{
  "n_layer": 8,
  "d_model": 96,
  "n_experts": 32,
  "experts_per_token": 1,
  "d_expert": 192,
  "d_shared_expert": 0,
  "activation": "cubed_relu",
  "moe_layers": [0, 1, 2, 3, 4, 5, 6, 7],
  "router_score": "sigmoid",
  "normalize_top_k": false,
  "routed_scale": 1.0,
  "balance_loss": 0.00195,
  "balance_bias": true,
  "router_bias": true,
  "scale_expert_input": true,
  "init_std_router": 0.019,
  "lr_router": 0.00169,
  "vocab_size": 8192,
  "norm": "rmsnorm",
  "norm_eps": 1e-06,
  "tie_embeddings": true,
  "optimizer": "soap_variant",
  "lr": 0.00703,
  "beta1": 0.95,
  "beta2": 0.99,
  "batch_tokens": [32768, 65536, 131072],
  "seq_len": 384,
  "train_tokens": 387200000,
  "steps": 5053,
  "dataset": "wikipedia_en"
}
Below are experts of layer 4 (counted from 0) of a mixture-of-experts language model. Rows are named router (the router's row for the expert) and show model dimensions 0-95. Each number is 500 + 50 x the weight over its row's rms, rounded and kept within 0 to 999. Numbers have three digits each.
Before each expert's rows: a language model's description of what the expert responds to. This comes from a sample of Wikipedia text that the model never trained on.

# expert 19
It responds to: Sports career nouns
router:543494535520592566602523461348439487609464505449496498512474447488497512556495550513507599535433519359528519492482446433469502509546492472448519504492468552506457585525486398458533468560510455493569529503569477488502459547498453486481546412530525609515532468445514503581448563563413520462

# expert 22
It responds to: Romance word endings
router:525502553460619601574474557463521468542532511469498540549530512523641605541550499459491602478398541542446504560489447501509519519530486500557507527532532489477511469530384437459488456522394378468500460545550541519539498620504461447453501512476482556573476485457492528511498546538395510494

# expert 2
It responds to: Prepositions after nouns
router:525582431479554488452514485442555468518426429484509574519476480511546560482507475506368508579408494528527571449526525510495462499475485388545491518522570540509511562521516435374486509467455528505580433579513564477510561608522505448453520412456493476551450476528485556448492522533364436553

# expert 1
It responds to: Opening brackets and quotes
router:463527484436656569473520530496509510571467486428522538519460508453559498553519543549490505546425537541463484487631527472527438522526597486445530466535547487491551493552489437476437447510432414568586485516547501450528512564495567462515490417399525512521523427403492601588442496521443547517

# expert 30
It responds to: Plural and noun endings
router:515557457489608470592497523382541479448419437397481454524535474548500506524445481429491498580471473469465590474497540450471508464477493444532557534592492532462510603540501434480406511539474542491596507585508542463435552623539456411487531510524531568509488448525410568530529466464476506504

# expert 24
It responds to: American places and abbreviations
router:502504495501533503627573475493432481559541494467517509510513564515562559501486520530471454521379546456457482536472426405397516583382493483383556509472512544532509626518430469408441509529501487508511489533518494453499540578487520462509497435390539520511476388459488510559474459560471513571

# expert 17
It responds to: Mid-word fragments
router:504530444502520578538573581393547497494524478512481537393565597461532476424480500430540551504537500487481543456533450423576486494454526463497555621479509523384471528540467470561541500569431461441571436593509486483523546605520466481444425500455498521472404460470481550545486577469467543531

# expert 31
It responds to: Mid-word consonant pieces
router:487419582503547528595512531391447500515530517397468496445532485520532547445429515502495443484466515433441498507551472423387484567428504521468483651518450499462501481485365452546525497531408508457482402533456475526522543496454556445444473442445486442539537496434480539523514588526457490463

# expert 27
It responds to: Scientific word pieces
router:568485486540609474578443546448548440598506497451503598448532534510562526488521496432532490492475494487443539532498503489437456570542564483486492615520546512543572488533470482469506510537464442551500513569498497519461580612468554395440507456372477552564457421515529495582471581490410505549

# expert 14
It responds to: Location and time prepositions
router:507522486432546537469451492529524472557406427508498455558421552396582578472483494564428546487487606505518472473564436465402512566518597518531473553567478508538558477514502467421503530531465535515587533521458528516568529604556507490489544397415509512507544470458520612449496461550468445439

# expert 18
It responds to: Surname middle pieces
router:537498582515565536595493533429494438490452450357522488487509583557562629466454463449441494493430529511509477523593453483553473484431511478535577552538462498403536503512421567557554474542549505484521391550470536501507540532489556473487569531474553558426492417430440488569498485486514548536

# expert 6
It responds to: Commas and conjunctions
router:455487558519559605531515468484544522509436358424507507515468484417509490458492560529438584464447509533523455451575506568429552441432600495540561522468468488496480518526453457510405455489387421558501518567560594527549561508423486511525525425421526504567489444446486520558504465549457538494

# expert 26
It responds to: Past verb endings
router:557503512421530518579544520474487547500470453492436526546473523467519535531461521537505502465510492438421537470490496496473541451457526533520436527556451468433581467542438460490482535579444485507611470615463502460456545491554532398525431361527534596558478495502447509553437621590509397435

# expert 23
It responds to: Informal words and name pieces
router:466427490457527561584481589442459471486500470425454416477558496541566545496390491391460502499517528509457577504499485467481438482439522459486534501551535534443490557508494474496441546543544541517496415514550535446446576568476543443360424475494506631535535370484517536522547517525472448548